python train.py --d_model=448 --experts_per_token=2 --d_expert=128 --d_shared_expert=0 --init_std_router=0.0126 --optimizer="soap_variant" --beta1=0.95 --beta2=0.98 --train_tokens=631500000
Below are experts of layer 4 (counted from 0) of a mixture-of-experts language model. Rows are named router (the router's row for the expert), gate (a neuron's input weights, with its number), up (a neuron's input weights, with its number), down (a neuron's output weights, with its number) and show model dimensions 224-335. Each number is 200 + 20 x the weight over its row's rms, rounded and kept within 0 to 999.
Before each expert's rows: a language model's description of what the expert responds to. This comes from a sample of Wikipedia text that the model never trained on.

# expert 10
What it handles: Of, en dashes, commas and units right after a number, as in six of her crew, 5–3, kg, km.
router,201,187,183,175,230,211,189,206,182,191,181,201,191,205,235,226,193,195,158,170,172,189,211,224,178,214,200,176,203,221,187,218,191,217,186,191,200,224,230,171,186,210,206,206,203,220,174,204,205,206,190,223,196,199,200,215,193,215,225,186,179,213,206,190,198,203,184,184,250,207,209,182,182,225,201,197,214,211,203,196,223,203,202,172,201,159,183,190,193,202,225,179,164,218,177,175,216,190,205,193,208,219,194,206,182,241,205,218,197,208,172,211
gate0,203,146,209,204,185,191,198,193,176,221,221,182,197,205,156,212,206,169,169,204,217,152,181,222,206,174,237,212,224,202,221,196,217,178,199,192,225,186,200,198,216,210,184,206,260,210,176,180,188,213,247,205,190,215,193,188,183,177,195,191,192,205,210,217,189,201,215,196,171,249,197,191,177,191,201,232,187,205,224,201,215,252,181,187,183,214,211,186,223,198,202,194,205,168,160,173,151,162,224,254,220,167,173,196,251,167,216,194,188,190,198,180
up0,194,171,205,215,185,239,227,249,197,198,211,169,178,203,211,190,223,195,193,221,189,216,183,214,181,214,237,174,193,211,229,201,185,212,212,158,200,231,176,165,169,215,215,174,229,224,182,211,219,173,198,174,210,198,216,170,204,164,220,180,175,197,243,217,197,201,192,215,206,210,204,221,191,219,202,209,208,213,202,189,170,210,202,192,187,185,164,197,213,171,261,191,238,197,189,198,213,168,198,212,182,206,197,194,206,168,208,197,203,200,198,199
down0,208,209,156,218,160,205,198,186,206,211,183,208,192,199,209,204,212,141,204,171,203,198,190,171,170,205,192,218,190,225,205,181,173,220,157,184,176,192,200,188,173,192,197,173,194,178,215,209,222,209,163,166,188,184,235,171,209,217,200,219,182,200,183,184,197,196,196,181,186,202,183,191,173,171,220,205,172,210,182,203,175,203,190,226,196,155,223,232,154,239,191,182,199,195,208,220,223,219,187,187,172,157,199,209,200,196,176,202,207,162,223,207

# expert 14
What it handles: Single letters or short pieces opening a word or compound part, such as p in tailpipe, l in liberty, La, R.
router,222,179,225,189,185,208,206,185,174,199,208,217,189,201,201,215,242,159,166,190,211,194,207,173,224,163,207,190,210,207,215,201,225,210,199,153,230,205,193,182,255,185,215,179,184,225,204,198,182,198,185,224,202,224,193,199,193,193,179,233,182,176,190,208,230,167,213,205,195,188,221,224,217,196,201,174,208,189,210,204,210,176,205,213,219,194,189,215,200,222,189,198,228,180,206,185,213,195,195,202,222,205,167,212,192,201,191,235,199,162,229,205
gate0,224,203,190,171,201,193,223,201,179,165,195,190,177,215,208,181,207,210,223,196,228,196,234,222,204,211,188,203,187,218,161,188,212,204,197,178,202,219,206,197,212,222,214,228,171,171,181,161,160,190,227,200,206,218,173,201,192,206,203,205,205,193,197,231,187,201,208,217,194,165,205,205,215,169,190,208,202,207,204,217,191,190,228,166,191,212,206,210,214,196,215,181,208,203,213,187,211,225,220,206,196,205,227,184,179,194,252,229,170,175,222,210
up0,227,212,188,213,203,196,220,210,236,174,188,187,207,229,181,195,216,178,197,180,230,252,206,186,212,191,223,154,217,179,170,195,160,174,199,216,212,214,212,209,232,182,244,235,220,248,192,189,209,163,218,178,190,220,198,207,182,210,200,234,209,192,189,227,212,198,220,178,185,230,176,208,160,200,201,215,207,214,192,205,210,198,189,203,186,212,197,195,202,202,216,163,207,177,226,196,197,213,207,219,198,185,189,176,205,195,193,198,231,172,197,227
down0,191,188,178,216,223,212,203,206,200,192,221,199,181,192,214,216,186,210,180,177,264,206,182,210,191,240,189,178,212,207,205,175,179,176,216,233,210,189,203,200,184,184,207,195,171,157,249,191,226,208,172,175,199,235,213,152,219,174,193,239,172,188,219,221,200,190,196,192,193,219,186,172,205,204,163,246,177,192,175,182,194,220,203,170,183,207,202,217,193,183,181,185,195,183,223,219,226,176,217,210,209,187,181,187,175,154,186,211,203,224,222,176

# expert 19
What it handles: Word-ending syllables like ti, ici, iti, ism, stic in long Latinate words, such as Alterna-ti-ve, Constella-ti-on, sat-iri-cal.
router,188,214,217,177,209,195,198,186,202,218,255,218,203,226,185,185,182,215,183,189,182,196,198,183,219,220,187,204,160,200,228,172,192,208,208,209,181,185,170,167,175,189,205,221,192,218,185,194,234,229,183,189,161,185,204,149,227,213,189,199,226,192,199,193,161,221,182,201,181,199,182,158,193,219,200,186,221,220,198,227,159,221,182,209,179,222,226,189,158,190,197,196,198,234,225,211,202,247,208,232,211,195,227,194,206,180,204,203,204,178,212,201
gate0,214,206,240,184,185,184,190,216,188,217,185,220,218,210,220,231,213,186,174,194,171,198,171,201,188,188,183,245,247,195,232,201,185,214,208,225,190,204,196,169,201,200,232,181,197,227,207,201,217,220,217,195,161,179,213,178,198,175,240,198,177,190,188,183,217,203,208,221,211,223,223,203,201,199,223,219,192,190,203,204,215,243,224,213,249,210,191,212,187,200,195,168,201,206,197,188,232,197,213,208,209,222,194,211,191,183,181,200,205,169,205,173
up0,217,188,195,174,199,180,217,195,212,205,204,244,213,196,180,194,238,233,193,196,214,208,180,223,188,190,215,217,149,145,192,200,189,204,230,164,204,212,174,209,200,200,238,203,181,206,205,183,192,191,230,203,197,210,179,188,178,201,208,232,194,208,197,182,175,189,174,267,223,223,217,210,212,172,200,155,195,244,198,202,195,210,171,205,209,188,191,181,180,203,235,184,178,212,176,218,164,175,175,203,202,230,221,187,189,177,200,240,230,186,206,195
down0,213,174,187,188,193,159,157,218,215,200,224,222,196,204,186,217,196,207,168,185,213,203,204,196,202,168,222,217,213,202,195,213,191,195,219,224,181,196,233,201,200,172,247,179,183,199,188,209,200,185,196,214,189,199,145,204,195,206,194,193,210,170,190,234,157,214,185,221,216,251,229,207,202,218,221,214,211,196,195,193,234,220,170,164,174,208,208,172,208,179,207,193,193,208,202,207,205,238,181,156,212,189,203,170,204,196,234,195,199,167,186,177

# expert 8
What it handles: Prepositions after a noun or verb in running prose, especially of, in, to, for, as in Player of the Year.
router,219,175,217,189,201,219,224,204,194,200,210,189,233,188,215,173,229,175,219,166,189,210,181,198,170,209,214,173,208,206,195,210,189,215,195,215,181,199,225,205,215,216,222,179,187,192,175,182,235,221,183,198,178,178,183,231,207,220,193,191,229,220,172,205,158,192,186,206,220,205,201,202,174,216,211,210,243,187,227,159,203,204,221,215,199,197,170,190,183,217,181,155,208,217,217,177,175,211,212,167,181,234,184,210,172,204,201,170,215,202,195,206
gate0,194,148,211,180,226,189,174,227,194,188,186,209,212,178,207,190,183,200,189,184,194,209,207,155,213,197,196,195,170,197,189,191,195,205,206,205,230,267,189,169,241,214,227,163,213,182,205,207,169,200,192,207,221,197,196,225,204,206,203,162,208,213,174,201,193,203,208,197,235,215,227,188,173,215,213,196,162,225,203,186,169,170,179,229,191,190,215,169,195,205,197,189,178,242,219,200,207,186,232,202,202,217,199,223,209,193,164,211,165,182,214,211
up0,197,184,197,168,198,181,196,175,217,225,225,234,166,202,166,214,222,182,185,223,180,202,206,188,177,195,193,183,179,207,159,225,148,203,203,166,213,175,201,181,195,195,155,193,190,192,192,202,233,189,232,194,185,224,178,238,210,227,194,197,174,223,204,190,166,221,184,173,187,197,174,207,215,216,200,215,198,189,173,176,196,186,177,205,236,206,204,175,174,191,186,197,200,181,195,178,203,181,202,198,191,197,211,208,225,181,209,197,184,207,197,185
down0,202,214,223,213,205,190,198,242,205,246,216,209,187,191,194,174,172,196,221,174,184,208,169,211,178,225,216,173,181,194,216,229,198,203,207,176,190,224,223,211,165,188,217,246,197,202,217,185,169,218,178,223,207,189,195,192,195,224,176,217,199,214,202,215,179,236,221,190,211,205,200,215,205,189,205,218,199,231,179,202,184,158,140,220,226,184,180,231,180,151,199,217,197,226,245,206,225,224,202,185,212,229,200,206,189,246,175,204,183,223,190,213

# expert 18
What it handles: Line breaks ending infobox list items, and word pieces after hyphens or prefixes such as hi in art-historical, pro, non, anti.
router,222,166,194,215,182,187,211,195,187,199,179,197,186,185,212,218,215,224,173,205,221,182,164,182,186,213,186,195,202,195,196,204,210,224,195,223,229,229,161,169,216,226,183,202,173,215,228,192,168,220,183,184,202,197,183,183,191,204,171,174,187,198,192,194,192,180,205,156,194,201,239,223,200,206,212,210,178,245,194,211,183,204,211,235,193,223,162,196,169,211,201,200,208,235,202,174,175,203,209,208,194,188,214,248,215,176,186,231,193,191,231,216
gate0,185,179,170,204,225,215,211,198,208,243,202,187,168,186,211,189,195,196,210,203,188,204,163,200,170,185,182,223,216,206,256,187,172,224,207,169,215,231,209,162,197,213,205,224,197,197,207,196,198,184,162,193,218,215,196,215,219,252,172,163,198,199,217,200,192,217,228,217,187,159,185,191,190,239,214,191,221,188,181,227,192,217,233,190,214,205,207,173,216,214,182,211,173,182,205,202,203,207,199,196,231,214,242,174,220,155,189,193,202,212,155,197
up0,188,176,181,163,200,225,206,183,207,209,225,198,200,188,204,184,193,196,167,159,198,179,216,206,200,218,191,200,205,177,184,175,187,204,222,221,210,208,153,187,234,215,196,257,221,225,210,222,193,189,245,225,188,202,208,172,232,184,180,231,205,205,200,207,210,229,215,213,204,196,213,226,235,209,151,213,201,183,207,152,192,206,181,195,189,205,198,165,203,185,199,197,214,220,205,206,230,229,203,160,203,185,231,204,218,194,213,192,177,198,204,192
down0,195,203,205,184,223,188,188,178,178,195,232,251,208,176,170,214,220,191,193,237,162,235,262,238,223,218,206,177,232,210,179,165,190,189,201,172,210,189,189,203,210,197,222,198,183,206,217,223,220,159,164,214,192,199,186,208,144,189,204,212,180,208,190,223,171,176,182,186,197,258,215,204,203,207,152,217,216,212,180,193,201,208,187,196,195,149,194,218,161,193,168,201,178,149,216,172,211,184,213,180,188,218,201,209,149,210,214,214,206,196,213,179

# expert 6
What it handles: First piece of a word split into several tokens, often after the or a comma, such as ro-ugh, Re, co, New.
router,208,207,213,190,213,194,210,225,178,193,169,209,209,240,189,207,202,214,194,185,215,201,179,235,229,163,212,189,188,216,196,222,220,193,232,194,230,219,216,205,212,201,189,179,189,169,201,204,188,230,211,202,197,210,177,222,201,176,179,217,226,175,222,211,207,221,203,187,215,168,219,212,198,197,231,198,152,166,194,165,203,180,188,215,183,196,179,199,209,190,173,202,215,154,213,182,208,232,221,197,206,203,210,219,212,225,190,210,209,225,245,217
gate0,185,203,207,220,252,190,224,186,165,189,171,187,205,204,193,202,228,197,194,174,193,227,218,175,184,184,168,221,187,198,180,200,214,192,184,191,184,239,188,167,220,217,211,187,205,175,237,172,188,203,228,217,187,222,208,178,171,205,215,190,217,206,208,215,207,225,208,186,205,215,173,219,208,204,189,205,200,217,226,176,231,177,214,222,189,204,234,203,196,193,210,190,195,209,235,223,236,188,214,176,204,201,215,201,205,190,195,163,218,136,189,205
up0,181,219,224,164,214,200,177,175,183,167,149,210,187,226,187,182,220,197,231,184,210,195,197,190,206,204,214,193,173,237,181,223,213,230,207,178,188,181,197,190,186,196,208,241,177,210,214,226,237,167,195,203,184,205,172,195,188,219,174,206,209,191,227,181,238,186,185,206,182,230,190,220,191,234,189,222,203,187,215,178,210,187,210,176,199,190,195,192,204,202,205,176,225,174,190,177,181,160,241,237,231,231,191,194,173,207,213,206,183,197,242,170
down0,211,221,235,208,199,206,220,201,200,216,199,184,181,223,209,199,236,187,203,200,171,166,180,205,193,204,204,194,199,217,203,195,195,257,190,193,192,205,183,208,206,161,215,206,212,192,216,201,198,190,213,219,167,221,179,187,198,212,206,203,203,218,204,192,227,205,233,205,205,217,195,230,225,210,203,195,223,187,212,211,215,212,211,226,189,254,190,174,194,199,188,235,219,186,238,218,198,198,208,198,180,217,265,177,148,183,196,207,218,197,233,201

# expert 2
What it handles: Middle and final pieces of foreign, especially Slavic, Spanish and Italian, names and words, such as Zag-re-b, zar-z-uela, Pul-itz-er.
router,191,228,190,222,239,222,180,202,209,223,185,186,216,227,185,212,174,164,195,175,207,233,240,186,186,202,217,172,202,174,197,171,227,202,183,177,192,199,178,234,155,180,223,231,204,210,162,193,200,201,155,205,215,221,185,203,215,185,204,225,235,196,208,217,180,196,158,212,183,241,178,222,183,225,178,195,218,222,219,179,226,200,222,216,178,186,165,174,204,220,189,207,181,192,222,242,178,189,191,208,204,235,219,196,180,197,193,227,206,189,206,219
gate0,200,180,208,199,229,235,224,214,202,219,235,205,173,189,219,232,206,213,194,204,198,246,197,189,194,175,188,234,216,174,206,148,171,209,246,208,211,205,215,224,194,202,196,212,202,205,198,201,206,213,195,192,198,215,237,176,214,180,204,234,261,190,193,193,225,223,214,200,187,194,214,214,215,210,184,184,170,187,186,224,195,238,204,221,225,228,208,191,224,187,187,200,193,193,167,194,195,212,166,200,204,217,198,242,183,166,210,190,207,143,184,235
up0,204,201,198,190,194,154,171,174,228,211,202,188,201,182,207,219,215,202,194,200,186,241,194,183,215,224,210,217,199,195,140,190,211,185,194,186,172,220,156,200,216,190,223,201,203,201,182,216,211,174,179,216,188,202,184,194,201,185,183,207,202,180,183,200,202,190,193,185,196,196,233,177,208,195,215,216,209,185,213,161,212,213,170,185,199,201,152,248,205,209,199,187,165,179,171,159,180,176,217,204,221,230,207,199,205,211,223,198,205,178,217,169
down0,210,225,226,175,209,189,200,204,211,236,191,212,189,190,184,186,219,192,207,221,209,228,175,182,191,167,202,217,249,188,168,183,195,207,165,220,187,201,178,190,207,218,164,188,202,199,183,200,182,204,223,202,189,207,189,217,212,169,189,202,208,230,197,213,216,214,217,207,184,185,206,183,176,212,177,177,168,203,228,200,194,201,193,218,210,209,174,232,188,216,174,220,244,183,213,172,220,230,199,221,154,180,196,200,184,205,195,173,192,215,203,191